Experts of a small language model: 10 layers, a variant of Muon for the experts.
Below are experts of layer 5 (counted from 0) of a mixture-of-experts language model. Rows are named router (the router's row for the expert), up (a neuron's input weights, with its number), down (a neuron's output weights, with its number) and show model dimensions 96-191. Each number is 128 + 32 x the weight over its row's rms, rounded and kept within 0 to 255.
Before each expert's rows: a language model's description of what the expert responds to; "mostly gets" lists some tokens that are sent to it at least half of the time. This comes from a sample of Wikipedia text that the model never trained on.

# expert 29
Description: Field separators after names. Separators right after a name or word in tables, lists and career stats, mainly table pipes, slashes, opening parentheses and commas.
mostly gets: " /", " =", " (19", " ("
router [172  90 164 134 119 128 133 196 133 107 116 172 131 113 141 114 134 129 113 127  98  87 107  99 157 172 176 110 125 121  97 166 139 131 112 156 169 184 207  80 133 137 112 117 123 112  64 134 151 144 107  71 120  56 148 180 113 115  96  93 149 168 121 164 155 110 109  89 117 101 197 120 121 134 162 143 158 116 149 101 115  86 168 108 167 125 186 113  85 145 107 118 119  87  87 111]
up0 [113  93 114  85 117 114  99 136 122  91 169 106 178 107 103 126  95 131 166 160 146 192 214 153 134 126 113 134 151 100  92  88  82 136 163 106 110  62 171 145 132 123 135 154 112 119  91 111 114 156  86 112  96  94 174 146 204  56 132 156 176 160 125 173 182 102  50 158 128 127 130 119 102 122 172 137 176 202 153 121 128 145 121 150  81 114  27 105  92 117 158  79 122 113 168  85]
down0 [147  54 102 130 133 115  83 179  82 138 174  97 152 156 152 181 151 115  97 185 147 126 114 118 132  77  55 108 159  94 173 146 117 168 180 156 193  96 148  97 156  71 156  87 158 114  98  65 103  80  82 102 119 179  75 156 122 113 102 126 117 139 151 162 103 121 124 100 167 130 116 134 110  68 111 143 111 112 116 118 161 154  79 114 117  75 154 115 117 176 144 114  80 151 185  98]
up1 [145 161 127 152 181 133 100 110 161  80 167 108 176  90 143  84 156 154 132 117 123 159  86  81 170 117  62 134 159 153  63 144 119  69 100 159  95 163 110 142 113 156 122 122 153  73 154 179 169 122 141 136 109 125 122  79 134 140 127 134  76 148 109 193 180 120  57 127  87 126 184 124  91 190 103 117 196 167 127  58  35 207 137 110 146 116 123 145 109 101 132 130 154 115 102 102]
down1 [120  88 115 143 120 130 157 130  84 164 151 119  84  97 159 126 115  90 110 109 147 135 146 165 178 159 128 124 135 102 162 148 138 157 123 123 126 163 166 139 143 124 135  63 105 116  90 168  92 188 104  68 159  96  92 110  61 134  93 109 146  81 175 150 161 106 192  90 161 119 170 129 134 101 169 100 157  67 148 114 132 151  80 117 104  94 115 174  46 166 147 109  93 149  86 116]
up2 [152  74 115  79 135 135 122 141 144 108 106 108 108 165  99 107 168 130 149 121 110 162 113 180  90 127 129  99 146 142  85 125 102  91 137 199 123 174 161  49 175 110 155 126 154  69 144 160 100 100 122 192 121 204  94 170 132 114 120 155 117  92  99  91 184 133  88 135 121 145 162 149 118 144 159 153  58 139 162 153 148 133 155 154 148  80 137 163 169 153 127 121 136  88  55 111]
down2 [104 134 116 136 121 132 164 162 151 126 181 160 117 125 108 145 134 131  97 104  77 145 110  99 108 124 151 145  83 140 113 171 139 202 135 100 122 136  87 158 113 180 123 145  82 110 114 182 124 101 175 117 139 127  93 110 159 162  42  97 160  75 157 108  93 167 109 119 114 134 115 136 112 100 157 136 152  91 156 125 131 150 139 113  82 171 110 120 102  75 129  94 117 139 170 127]
up3 [156  78 134 133 158 120 118 148  94 197 108 140 111  96 107 100 162 157 110 157  83  89 149 112 182 171 170 124 101 136  82  73  92 113  74  88 143 176 144 102 148 162 169 140  95 123 104 131  86 111 122 171 132 108 135 156 191 109  66 121 140 127 113 147 181 117 129 155 112 113 217  61 105 139 132  98 115 150 145 149 151  77 165  69 154 130 204 157  98  82 129  72 160 114 173 114]
down3 [ 91 159 122 134  81 104 181  75 148 116  88 161 174 130 176 126 131 179 150 113 138 157  87 159  26  91  77  93 136 156 162 142 147  69 128 138 175 138 137 133 118 123  74 136 175 132 182 159 140 163 135  83 124 138 159 116 134 105 122 137 112 141 114 102  94 147 156  77 159 146 106 154 131  82 121 146 146 102  91 121 100 147 178 167 145 164 124  93 156 120 105 117 101 170 132 138]
up4 [182 195 149 139 112 129 137  97  77 186  76 144  69 108 147 123 110 105  45 120  73 133  70 113 112 174 171 158 156 141 175 107 107 181 194 127 112 148 134 152 141 131 135  74 112  96 165  84 152 172  89 149  78 124 148 198 115 153  70  75 163 150 132 109 104 144 125 126  92 126 160  50 105 136 149 122 116 178 161 162 160  95 104 141 103 132 130  83 158 132 103 116 156 113 138 178]
down4 [ 90  56  67 176 136 106 129 131  56 154 174 166  81 132 198 143  98 100  85 123 120 139 134 105 120  90 168 146 133 114 144 107 104 147 197 160 181  80 127 160 131 143  78  84 121  97  85  79  94 173  78 171 115  88 160 105  95 130 134 125  91 150  73 149 184 122  99 121 159  94 136 116 131 120  72 148 156 109 107 176 128 128 131 174 136 110 204 104 143 141  65 118 116 144 140 158]
up5 [161 128 127 115 124 125 147 122 109 145 113  62 110 130  82 134 133 112 117 181 102 151  98 106 158 135 183 154 190 121 200 177 159 144 159  88 162 159 151 119 112 172 134 120  88  61 102 106 135  92  79 129 153 154 132 185 103 109 127 150 124 124 110 129 162 104 130 121 111 165 176 132 145 126 145  76  99 146 140 110 159 102 141 106  58  95 121  98 129 121 173 116 116  50 118 184]
down5 [112 106 164 139 191 146 139 116 146 121 143 145 143 125 210 159 107 118 115 196 174  95  87 180  88 116 140 124  76 122 158 114 153 109 111  58 108  77  60 132  91  85 182 117 161 108 125 121 137 161  64 141 145 146 120 106 131 128 140  81 126 163 174 119 171 121 156  90  95 167 136 121 179 129 109 123 170  98 140 183  76 157  64 112 133  83 118 125 117  98 177 117 125 120 159 148]
up6 [141 182 155 134 114 134 126 136 103 173 122 128  98 170 109 112 100 168 148 189 119  88 151 156 151 104  66 145 146 106 116 131 123 123 145 119 140 237 144 165 155 153 187 139 126 150 140 131 184 134 153 135 101 111 124 117  99 165 169  94 131 137 117  99  96  89  92 153 166 168 118 135  79 178  58 141 126 105 159 179 150 128 104 136 122 123 128 154 146 155 146 106 126 149 100 206]
down6 [207 126 142 115  85 140 136 132 130  83 105 117 138 137  98 169  92 143 164  91 123 111  91 137  90 144 101  93 100 120 105 189  99 126 104 193 168 136  94 204 125 147  74 172 143 117 147 155  80 124 146 144 104 109 122 108 170 114 170  82 152 129 176  93 153 129 133  99  69 114 194  81 137 173 119 137 106 157 117 119 135 204 120 150 136 159  78 122 146  91 127  95 183 113 136 145]
up7 [124 154 154 144 156 133  95 113 137  59 106 193 151 167 143 133 110 145 117 147 180 155 120 149 116 141 155 194 164 108 108 119 119 175 114 119 105 155  80  63 175 146 110 109  89  82 134  98 181 153  97  79 154  90 165 135 118 108 132 165 148  59  81 147  96 148 113 122 137 139 175 101  73 147  80 125 114  87 118 137 163  84 158 102 153  90 127 144 130 137 120 101 129  77  68 159]
down7 [134 118 188 131 117 113 139  95 129 129 140  81 150 127  75 127 149 165 129 131  59 155  89  66 126  92 158 142 102  94  97 166  83 137 112  99 105 123 122  97 146 104 128 136 155 109 115 110 114 131 148 149  98 120 130 153 141  96 106 125 103 156 197 103  93  85 102 136 164 120 120 168 153 143 105 172  79 221 173  91 125 134 129 153 206 106 130 151 148  97  96  40 157 136 173 190]
up8 [162 122 168 105 108 156 113 123 114 127  94 181 148 127  98 142  65 129  86  52 116 103 106 117  72 106 143  78 120 121 141 139 150 166 154 129 128  96 187 148 184  99 101 139 127 124 100 180 128 102  95 150 124 147 130  91 166  96  69 192 143 122 122 141 164 135 185 155 154 141  80 127 209 152 150 126 132 108 136  54 135 127 100 130  91 140 145 162 101 135  71 151 104 134 141 107]
down8 [152 107 145 119 153 149 112 117 149  92  71 182 120 142 118 101 131 153 137 122 166 122 132 114 141  87 105 133 121 128 196 171 122 125 137 102 139 159 151 152 177 118 123  44 105  75 128  85 149 103 130 103 136 117  85 124 130 140 150 129 148 167  95  92 135 124 107 137 208 154 116 204 158 168 144 126 127 171  63  79 184 191 180  96 129 139 153 126  56 164  88 150  42  59 134 158]
up9 [121 155 146  88 173 142 182 138 144 131 175 131 124 137 128 126  93 119 162 145 104 176 120  71 137 140 162  63 135 112  55 126 151  96 109 139 115 116 118 145 107 151 134 201 178  88 104 125 147 157  92  84 206 146 119  79 157 138 186  89 158 134 152  96 149  92 116 105 143 117 167 159 157  91 149 132 116 206 139  87 119 127 121 136 150  96 126 156  85 142 150  93 114  51  98 136]
down9 [109 110  62 113 116 113 119 133 143 122  71 126 171  97 138 153 160  93 135 155 147 110 158 138 130 154 141  93 125 121 159  98 111  94 126  98 100 119 140 133 159 121 161 119  90 133 124  83 164 118 152  94 155 154  98  88 122 106 114 149 133  75 143 152 182 120 167 149 142  73 110 119 148 164  76 108 198 111 130 124 111 133 104 136 104 117  93  91 185 147 167 193 119 159 216 109]
up10 [184 126 166  72 177 132 164 102 138 129 125 147 184  91 124 199  88 112  54 134 136 142 143 118 125 126 119  96 104 152 114 130 209  99  84  76 149  90 169  85 146 155 172 146 141  68 144 149 126  78  76  86 186 157 119 106 152  64 142 169 151 143 125 181 120 123 148 122  93 148 122 130 174 118 122 181 191 147 107 115  95 120 188 117 155 102  81  92 109 101 133 136 145 159 146 110]
down10 [127 151 169 164 127  70 129 198 140 119 102 113 112  79 100 135  86  94 103 147 107 195 111 133 180 129 148 115 137 151 125  97 160 116 154 119  95 107  85  87 162 174 167 108  89 160 100 199  87 124 139 178 151  54  85 120 186 136 116  86 146 140 113 135 121 121  65 178  83 158 155 137  98 127 144  76  90 165 107 121  81 125  65 158 161 164  98 153 146 113 137 158 143 125 190  64]
up11 [153 115 176  84 132 131  61 121 106 104  95 122 181 152 170 118 118 162  89 127 157 138  74 139  98  78 120 154 122 102 136 201 170 138 149 169  74 183 132 149  86 137  99  65 141 146 132 154 160  83 145 148 125 148 159 149  98  87 138 100 117  93 115 151  81 171 116  96  67 112 182  58 110 143 128  93 119 141 143 122  95 139 142 111 132 103 139 150  95 121 179 168 102 146  77 116]
down11 [ 85 147 177 167  92  78 100 107 194 155 142 124 118 125 157 109 185  64 136 124 145 161 118  96  69 123 119 112 193 138  90 164 173 121 120 111 123 166 185 162 132 122 121 168 120 147 133  81 149 155  81 148 110  69  96 138  91  96 151 120 149 130 180 134 120 134  98 119 149 124  97 107 162 135 114 113 141 153 173  87  95 164 109 146 137 175  85  83  89  85 108 114 128 146  68 138]
up12 [150 148 112 109 174 122  57 115  90 110  93 135  92 164 127  86  90 201 118 148 109 150 180  93 154  77 102 148 138  73 124 102  87 116 204 134 168 171 106 113 148 100 111  98 155 125  88 104 120 166  91 123  80 171  79 229 167 155 151 103 148 171 128  94 145  97 161 155 112 120 136 116 135 132 143 164 134 129 121 137 137 154 137  88 119 181 135 160 122 121 143 108 156 127  68 132]
down12 [202 114 185 113 113 145  71 119 162 152 108 126 145  86 150 167 143 205 141 166 105 165 157 126 125 113 146 130 167  86 113 106 127 107 144 143 113 100 113  85 146  99 126 148  94 139 160 176 123 106  84 115 106 131 122 177 127 171 135 109  90 193 146 154 121 143  80 136 164 141 101 119 114 190 104 141 172 137 126  68 134  65 125 189  77 151 173 134 140 167  61 159 153 125  97  61]
up13 [ 75 101 159 155 128  87 121 155 128 129 117  92 140 137 200  92 101 118 163 129 154 175 146 119 138 118 139 136 160 125 102 147 107 151 150 140 161 111 192 165 147 144 152 166 157  85  39  72 163 163  70 128  92 121  98  81 146 152 109 112 179 113 126 124 152 125  88 146 111  81 104  96 185 132 162 150 117 186 138  83 148 168 153 183 104 151  91 107 118  86 118 110 124  72 100  76]
down13 [122 133  79  89 127  51 103 106 176 127 123  90 133  79  98  94 110 118 139 129 155 169 133  92 128 144 112 119 175 135 143  75 110 172 127 134 184 110 174 196 157 142 128 119 161 118  52 136 176 156 107 124 196 129 101 146 135 144 127 119 126  84 111  89 100 158 123 121 122 152 130  83 101 148 126 173 135 162 189 122 149 124 171 162  73 163  93 189 108 101  89  92 126 115 191  98]
up14 [ 95 131 128  61  93 120 164  60  73 104 144 137 112  96 164 149 131  83 162 157 103  83 150 112 133 117 113  88 165 123 113 141  77 136 122 126  88 114 122 166 142 145 158 115  96  95 130 171 156 147 193 118 105 116 119 143 113 110  93 132 137 146 121 153 121 197 116  78  80  59 151 156 182 135 139  69 112 143 191 133 120 160 154 132 165 145 121 188 137 137  99 152  79 142 140 140]
down14 [102 144 117 105 172  45  99  97 117 115 111 154 165  82 140 136 120 255 146 124 110  99 106 149 146 171 174  77 128 136 109 141 148 138 116 154 120 207 148 143 155 126  69 110 119 142 159 124 121 105 121 130  87 135 124 142  96 139  95  66  96  90 125 110 103  98 189 137 144 142 113 162 110 183  94 163 152  39 126 120 133 121  88 136  73 148 116 175 161 124 136 149  92 111 154 126]
up15 [212 149 117 124 129 146 143 188 106 162 109  91 177 114  95 154 230 103 126 117 195 155 130 183 200 127 116 143 148 137 115 146 131  75 121 127 105 170 162  79 135 153 155 166 119 128 169  81 126 128 109 102 173  62  82 151 119 132 170 109 165  89 178 121 174 159 138 132  83 154 148 112 108  84  60  89  97 129  90 169 151 111 124 139 106 175 204 130 110 129 127 116 103 111 139  99]
down15 [ 96 133 167 128  78 143 128 109 159 179 138 103 161 127 162 120 140  98 128 149 108 146 200  89  74 111 124  83 133  96 158 183 115 221 145 170 150 129 102 127  86 124 131  99 159 119 125 143 142  97  97 103 159 118 179 122  96 100 119 181 142 109 117 123 133 123 135  95 141 111 178 117 122 105 152 177 136 210 183 114 112  98 108 148  81  71 118 127 121 117 158  92 135 104 118 136]
up16 [136 117 149 154 108 111 127 131 110 159 101 117  85 117 114 153 120 121 103  85 172 108 162  78 148 140 120 156 147 150 132 118  57 168 175  88 158 124 145  86 129 139 207 146 132 103 102 104 126  99 115 148 123  66 119  91 142  99  93 132  87 175 159 173 213  90 188 120 120 175 131 120 170 110 183 156 115 101 155 100 107  92 132  60 195 135 162 138  88 173 122 108 136 129 165 160]
down16 [108 158  41  85 145 164 111 101 136 102 132 168 128 156 181 149 131 111 106 162 135 129 107 122 114 130  87 149 173  92 168  73 167 141 100 120 110 126 177 158  92 125 149  75 127  71  99 184 147 170 135 115 111 149 143 155  78 145 197 140 109 134  93 185 118 163 133 137 159 145 154 146 122 200  25 111 142 147  88  61 147 122 113 106 107 142 106 117 219 101 150 177 103 138  87 119]
up17 [134 114 144 174  88  92 136  76 145  89 139 107 155 109 114  79 140  96 137 112 116 157 106 161 129 140 144 107 104 118 106 141 160  93 114 120 148 145  93  80 147 137 103 114 150 196 187 113 134 121 145 168 117  83 164 120  49 183 126 143 118 143 164 108  88  87 122 146  84 140  92 145 165  96 104 139 102 159 151 115 118 121 139 103 120 167 135 172 106 162 122 117 153 113  90 155]
down17 [ 83 138 140 116 153 179 111 157 118 165 164 148 133 164 192 162  69  98  83  93 109 196 163 144 142 122 116 168 111  76 122  79 143 119 138 130 118  82 137 180 126  90 140 108  50 126  96 159 145 180 112 163 127 142  89  85 106  82  90 112 122 122 145 151 174  95  92 131 162 123 115  95 151 172 145 101 134 127 180  91 107 132 166 151 135  96 107 152 142 145 117 158 121 119 153 130]
up18 [174 107  99 156 118 179 171 131 150 117 156   0 132 131  99 144 105  76  71 125 113 174 121 130  76 116 157 139 127 130 142 159 119 101 136 172 114 139 181 138 139 200  80 162 140 165  96 117 133 168 143 123 146 149 135 145 208 145 128 114 115 104 121 116 178 152  63 144 131 209 139 151 113 147 157 131  97 191 130  96 161 140  99 168  60 138  61  97  97 145 113 114 144 103 125 148]
down18 [126 110 116 116 132  76 167 172 166 126  68  90 125 178 176  80 142 113 117 160 102 149 163 143  85 141  49 138 179 128 147 120 110 188 161 134 104 110  93  99 116 162 108 107 148 152 173  71 100 140 123 124 141 153  43 117 122 145 141 154 158 156 101 213 136 121 103 126 141  39 125 102 138 117 155  94 143 112 130 157 187 158 112  69 117 113 200 146 143 169 136 148 100 117 150 133]
up19 [107  85 163 166 117  63 136 105 137 130 137 157 147 100  98 125 120  38 129  89  89 143 194 126 129  86 151 122 133 135 124 131  93 173 152 111 122 164 155 133 171 108  44 191  97  97  54 152 108 121 165 103 175 131 130 102  98  40 156 128 136 115 127 129 104 128 156 132 143 111 105  98  99 120 153 130 147 123 156  53 197 102 161 111 101 123 106 166 141 106 122 150  84 110 133 116]
down19 [ 76 128 118  88 139 143 150 154 159 130 132 157 130 137 159 147  84 140 154 123  61 140 117 128 124 152  83 132 197 170 133 102  99 112 161 149 119 131 168 200 171 149 173  76  64 189 114 116  92 103 154 159 133  91 112 119 148  86 157 158 156  82  53 183 104 159 155  82 131 118 147 129 131 114 138 137 110 140 197 120 122 142 138 135 159 128  97 128  74 127 141 108  56  71 136 135]
up20 [130 118  66 115 161 138 153 145 135 169 106  73 117 142 120 101 164 141 198 114 125  92 116  91 100 144 137 100 143  71 104  92 122 127 124 130 102 171 157 129 102 171 157  99 113  86 110 197  91 149  92 150 120 145 170 106 148 108  88  93 126 177 157 117 205 142 155 134 161 129 171  80 169 137 132 117  69 149  82 146 123 121  83 127 132 188 120  90 140 142  81 112 127  92  71 175]
down20 [160 130 122 132  89 143 177 103 130 153 160  64 121  69 123 145 125 109 161 120 131 117 125 154  74 106 137 152 112 122 149 114 165 144 157 117  90 111  92 105 110 126 105 184 161 173 138 147 127 128 138 137 114 129 142 230 118 107 140 167 130  67  75 131 144  93 100 126 143 101  89 118 132 155  88 112 174 105 102  69 154  95  95 130 103 103 105 120 110  68 177  84 119 110 190 148]
up21 [134  76 155 166  94 166 137 149 136 107 125  68  98 111 157 106 183 107 139 139  43 133 104 168  57 145 153  92  92 112 129 136 145 100 105 122 126  96 182 153 107 129 143 167 148 156 108 135 102 171 114 163 137 201 121  34 131 123  41 105  97 124 155 108 104 105 102 129 170 111 174 158 124 130 160  91  59  83 166 135 150 123 120 124 141 177  89  96 124 138 131 138 142 152 126  81]
down21 [ 90 164 128  98  97  87 114 159 139 100 134  83 164 170 105 128 150 132 117 149 166 105 145 119 125 101  87 173 132 166 134 151 113 175 123  61 132  62  85 150 127  80 105 110  56 184 135 117  99 142  70 145 104  98 147 187 110 162 166 149  89 135 141 175 198 126  90 112 116 118 125 168 115 130 111  76 110 121 153 159  95  99 123 128 170 120  92  99  80 182 108 147 175  98 131 171]
up22 [127 126 157 179 111  86 117 132 132 131 114 151 160 144 100 146  88 114 138  70  90 130  81 107  77 131 164 145 148 135 158 159 124 129 136  65  60 106 204 116 127 131 127 129 219 144  95 105 164 116 169 152  96 106 144 106  89 100 140 136  99 162  93 125 123 150 176 144 162 161  80  74 157 176 118 141 190  70 106 160 119 186 133  94 120 136 117 154 142 117 130 140  92  95  88  96]
down22 [149  90 134  70 202 172 119 126 108 202 164 144 141 131 152 133 131 145 126 144 129  98 101 113 108 128 156  93 123 199 154  99  78  97  93 161 136 172 143 159 178 131  94 186 158 116 137 126 168 130 105  89 133 193 178 175 148 132 114 141 136 118  55 148 169 136 116 192 121 142  95 150 122 113  54 152 159 133 121  98  98  93 180 101 155 142 167 137  81 150 135 149 107 142 129 104]
up23 [ 94  88 125 125 104 148 144  83 140 101 154 156 139 112 113  77  60  93 135 131 203 102 108  98 162 130 133 184 155 163 170 140 111 177 157  85 132 135 154  69 177 117 100  97 115 124 108 133 147 203 126 118 115 152  87  16 169  69 179 124 140 157 105 170  86 106 105 185 118 133 105 145 103 157 132 144  92 174 162 125  65 137  66 169 131 115 177 160  82 109  52  88 144 128 134 134]
down23 [147  76 159 138 190 163 149 159 147 124 152  71 160  67 120 132 122 163 168 127 156 126 132 106  78 154 116 126 161  90 118 138 179 104 138 119 104  92 105 142  69 137 207 148  88 163 128 125 133  43 148 118 150  99 120 103 159 140 139  74  77 145  94  69 118 165 114 131 107 100 181  54 146 181 105 105 162  72 164  72 159 158  77  82 151 158  89  82 102 119 151 124 137 119 140 149]
up24 [157 130 125 143 161 124 154 103 106 168 202  55 138  85 115  92  89 104 136 147 124 156 142 123 112 179 130 139 137 116  70  95  93 150  78 186 142 119 141 133 110 166 127 139 154 161 175 168 142 133 174  49 108 118 113 108  75 139 116 145 171 109 106 123 177 136 128 141 128 152 157 167  91 141 107  73 157  89 161 137  99 111 113 110 113  83 101 158 156  85 152 145  85 143 138 140]
down24 [175 144  50 145 170 125 154 165  90 100 125 102 185 140  83 163 104 108 118 162 108 126 158 134  80 105  84 107 112 127 108 150 134 167 108 134 142 159  56 150 124  41 155 140 146 131 171 119 101 132 162 101 163 150 109 148 133 110 129 136 148 101 117 109  65 139 145 120 102  92 130 117  49  96 146 147 137 101  88  93  79 134 139 113 156  65 114 153 125 139 159 114 149 133 138 157]
up25 [186 138  78 141 147 158 175  92  74 198 142 157 176 137 125  84 108 118 103  71 172 162 172 114 124 108 131 156  98 153 147 155  72 160 172 148 129 135  17 146 122 127 117 104 144 137 148  97 149 121 109  80  93 116 119 159 138 146 165 126 194 187  66 134  96 101 137  57 119  94 111 102 127  87 176 126 120  56 149 181 134  91 116  99 125 175 139 131 141 148 155 112 122 118 145 141]
down25 [131 131 124 132 128 151 138 127 163  99 148 112 108 132 125 133 153 155 137 133  78 111 130  71 121 132 139  71  87 133 151 124 164  69 115 127 130 122 152 110 144 104 176 130 108 201 148 153  96 154 115 143 159 109 147 120  90 183  90 130  93  37 168 128 140 170 129 123 205 152 119 144 127  77 124  64 165 160 140  71 121 137 114 105  80  94 129  88  97 110  96 108 140  85  86  63]
up26 [127 136 138 209  87 149 131 115 127 135 181 161 177 164  90 156 145  73 155 120 110 115 139  79  78 114 167 111 186 134  94 172  85 181 138 128  90 141 202 187  94 118 119 107 122  76  96 130 108 157 199 132 160 126  93 130 145 111 131 130  92  80 124 159 128 137 173 101 213  82 102 152  59 117 115 105 146 120 130  65 194 145 142 168 147  95 119 142 158 113 109 122 135 138 127 121]
down26 [126 159 117 152  89 113 168 111 127 168  85 102 117  84  97 102 109 115 107 121 106 130 105 162 100 142  79 134 178 130  94 133 113 172 121 197 135 146 156 111 178 162 158 108 140 154 137 181 138 161 155  91 150 117 172 130 102  99 131 147  94 119  63 150  94 163 131 137 128  26  94 109 118 117 112 111 131 157 158 129 150 168 142 139 171 126 119 153 130 149 164  77 127 125  75 119]
up27 [185 167 151 103 140 142 118 110 138 146 148 165 136  78 167 139 138 154 103 114 166  96 186 165 131 107 162 158  51 112  91  33 144 218  98 105 148 143 158  93 189 151 193 131 148 117 111 160 149 138 130 109 123 123 183 105 135 103 154 128 188  95 162  97 150 110 128 150 109 152 124 103 150  93 138 137 100 128 119 113 112 144 117 126 108 237 154  66  97 184 123 161 143  89 124  64]
down27 [ 96  78 124 169 133 169 108  69 111 104  96  92 161 126  73 117 113 146 180 101 120 139 126  87 149 160 119  91 152 155 147 145 104  98  82 154  77 127 142 124 136  91 144 116 124 157 100 103 135 122 123 173 110 143  69 151 130 167 120 138 100 150 136 165 133 142  91 108  93 151 116 138 142 181 149  99 189  97 148 171 144 127  89 125 180 114 149 172 115 124 125 102  93 146 107 135]
up28 [149 134 127 122 141 116 131 149  97 162 134 125 108 113 144 100 162 115 133 137 117 134 139 150 118 211 150 106  95 139 149  95 175 135 105 109 131 137  97 105 121 152 122 148 102 116 179 136 152 145 139 153 128 201 106 136 148  87 128 169 162 173  44 109 126 170 153 125  77 169 117 136 112  74  87 173 100 154 163  97 151 186 121 112 129 103 120 120 181 168 136 153  43  87 141  93]
down28 [100 164 101 148 111 126 184 147 109 129 130 107  59 158 164 128 146 157 165 113 142 140 133 109  83 100 107 137 121 136 125  56 158  79 179 119 161  92 189 158  79 100 171 101 181 128 139  70  65 118 136 120 134 109 120 148 157 130 165  96 111  90 119 145 142 118 170 166 157 137  96 118 103 128 135 162 107 119 106 172  79 100 140 119 104 143  97 191  97 175 101 151 124 154 125 113]
up29 [131 133  99  70  98 137 125  96 128  71 124 135 123 134 173 139 122  90 158  79 116  31 129 113 151 116 149 205 161 140 171 168  75 160 137 138 188  96 112 107 170 137 202  99 128 159 103  86  98 146 114 103 134 149 170 158 184 138 120 116 120 114 131 129  96  56 106 108 159 113 133 108 121 170 158  96 112 106 151 189 182 133 109 170 116 138 138  71 120 145 100  80 116  76 156 157]
down29 [147 130 124 145 145 120 132 102 119 131 156 157 127 139 142 135 167 148 189 111 130 127  90 102  97  66 122  91 155  62 155 155  98 109 100 180 106  84 145 137  83 104 179 144 170 118 169 188  58 128 162 189 168 173 129 100 126 125  86 125 162  75  94 101 135 156 164 159 157 105 136 125  99 130 101 127 117 171 118 148 146  88 116 190 142 101 105 153 209 109  76  96 104 157  78 165]
up30 [143 122  92 140 136 118 113 131 144 191 146 124 170 120 107 143 132 132 111  85 139  98 154  76 148 177  99 165 164 100 178 124 129  67 118 139 169 119 123 117 131 163  50  96  61 164  58  89  88  89 156 156 171  84 145  61  83 117 108 106 157 103  58 165 103 130 129 178 109 155 135 125  58 199  67 126 150 149 140  86 123 138 118 124  75 109 153 141 150 111 156  97 140 174 139 149]
down30 [131  92 105 133 124 120 151 127  77  87 126  68 143 132 123 109 144  99 110 121 147 111  98 165  74  91 140  46 164 150  90 172 140 138 135 126  60 155 130 137 135 128 143 117  93 132 149 115  98 138 134  90  92  49  93 127  93 132 107 118  81 211 123 128 173 125 180  95  87  97 156 133 130  92  69  90 109 155 124 156 139 116 156 111 158 144 122 130 144 175 149 214 152 128 141 117]
up31 [160 157  95 120 131  90 179 127 157 135 144 150 131  81  81 101 146 144  95 106  99 184 128 136 143 169  97 129 142 107 119 128  94 116 132 142 141 101  92 158 116  57 109 151 123 200  80 104  91  71 181  94 131 162  88 171 120 146 119 165 117 116  86 168 150  64  72 178 137 103 100  92 147 182 151 101 140 154 125 151 122 148 133 100 137 175 117  39 186 165  99 137 151 142 143 144]
down31 [154  87 180  60 121 121 178 113  97 129 151 109 120 174 211  92 156  76 113 124 151 154 136 164 171 179 147  87 149 133 141 132 149 163 137  65 124 147 104 160 128 172 205 165 116 109 110  89 125  67 104 167 106 109 121 105 146 103 133 170 161 167 178 158 144 112 137 134 107 111 104  88 134 111 109 108  78 129 167 105 167 121  57 150 140 135  84 152 107 229  84 108 148 123 105 173]
up32 [166 132 139 115  98 141 110 151 149  83 213 162 117  86 173 119 170 165 158 132 113 153 138  42 136 111 127 170 153 146 195 111 138 132  96 104 135 103 127 140 128 180 150 144 106  65  84  58 152 140 154  55 125 122 185 172 118 133 116 148  88 115  74 135 121 109 118 179 138 135 143 105 192 132 100 117  98 145 142 128 135 104 134 132  88 108 141 169 131 116 112 116 173 121  91 192]
down32 [137 125 122 165 121  87 103 137 122 132 149 123 146 139  55 103 149 166 108 138 151  56  76 110 123  75 169 169  87  82  99 178 189 104 119 154  88 114 120 110  89  95 119 130 137 123 154 125 109 166 154 141  87 157 156 162 175 143 128 137 147 157 117 165  94 121 159  86 161  69 147 179  75  96 143 152 142 112 129 120 130 167 134 108  95  55 152 103  69 186 117 161  97 118  99  98]
up33 [138 116 156 152 125 123 157 146 168  94 202 169 139 111 220 171  73 204 127 112  82  98 137  89 105 153 116 141 135 142 156 152 106  87  73 158 154 107 109 161 129  94 160 164 115 116  49 108 149 151 146  73 111 122 101  97 146  88 112 112 179 173 124 112  57 117 144 125 156 131 115 121 164 135 138 103 147 143 130 113 145 180 105 139 160 120 191 110 119 165 103  67 195 110  99 113]
down33 [142 136  92 135 137 137  65 192 107 105 166 169 127 108 139  99 185 119 136 153 191 125 121 141  78 179 130  22 158 149 147 163 144  90 139 115 170 123 131 129 134 118 123 120 167 102 140 110 179 168 131 113 131 140 120 116  93 123 211 169 114 123 140 102 179  68 154 125 142  73 116 157  48 178 113 150 171 121  76 161 157 133 122 152 138  85 126 126 166 155 200 128 134 101 129 140]
up34 [157 169 114 108 191  64 151 104 154 159 164 136 172 106 171 129 166 125  92 119  99 137 118 110  97 168 173 150 106 132 106 151  98 120 138  84  87 142 189 147 158 128 105 123 140  82 133 181 165 118 154 145 153 128 167 158 122 104 111  97 128 109 165  90 128 138 173  31 128 203 175 131 131  94  75 107 117 204 129 209 147 152  83 149 155 152 104 136 144 101 117  73 139  71  79  88]
down34 [ 62 142 128 137 110 160 224 160 149 130  81 142 141 151  76 140  90 178  78 105 139 150 149 114 138 163 155 154 129  93 134  61 170 162 126  95 121 129  96 134  99 158 193 163 128 128  88 110 128 100 174 151  88 126 108 102 139  96 110 103 112 102 135 133  61 104 125 131 138 134 124 112 124 107 127 127 208  72 124  81 138 102  65  96 124 138 115 164 135 137 151 158  68 144 127 130]
up35 [102 113 138 178 111  34 136 127 112 121  96 117 109 103 144 131  92  96 145 138 110 132 185 122 102 117 143 108 173  97  81 123 145 127 140 103  93 129 205 144 106 112 114 168 139  98  89 136  88 132  87 126 122 109 155  95 129 189 100  94 116 172 153 148 157 131 111 107 155  90 116 125 133 140 120 151 139 129 135 140 158 157 161 148 137 106  87 171 152 134 171 106 173 188 113  93]
down35 [118  94 140 180  88 111 140 147 104  95 151 126 115 197 123 154  85  60 138 117 187 178 110 188 117  95 185 159 169 117 136 130 128 160  50  87 131 151 111 138 118  86 141 115 174 118 108 109 111 163 120 143 203  78 159 121  99 138 130 127  95  92 168 147 108 137 137  89  73 147  89 148 140 103 119 164 114 150  62 156 136  77  92 128 186 136 160 162 151  98 140  78  65 138 110 106]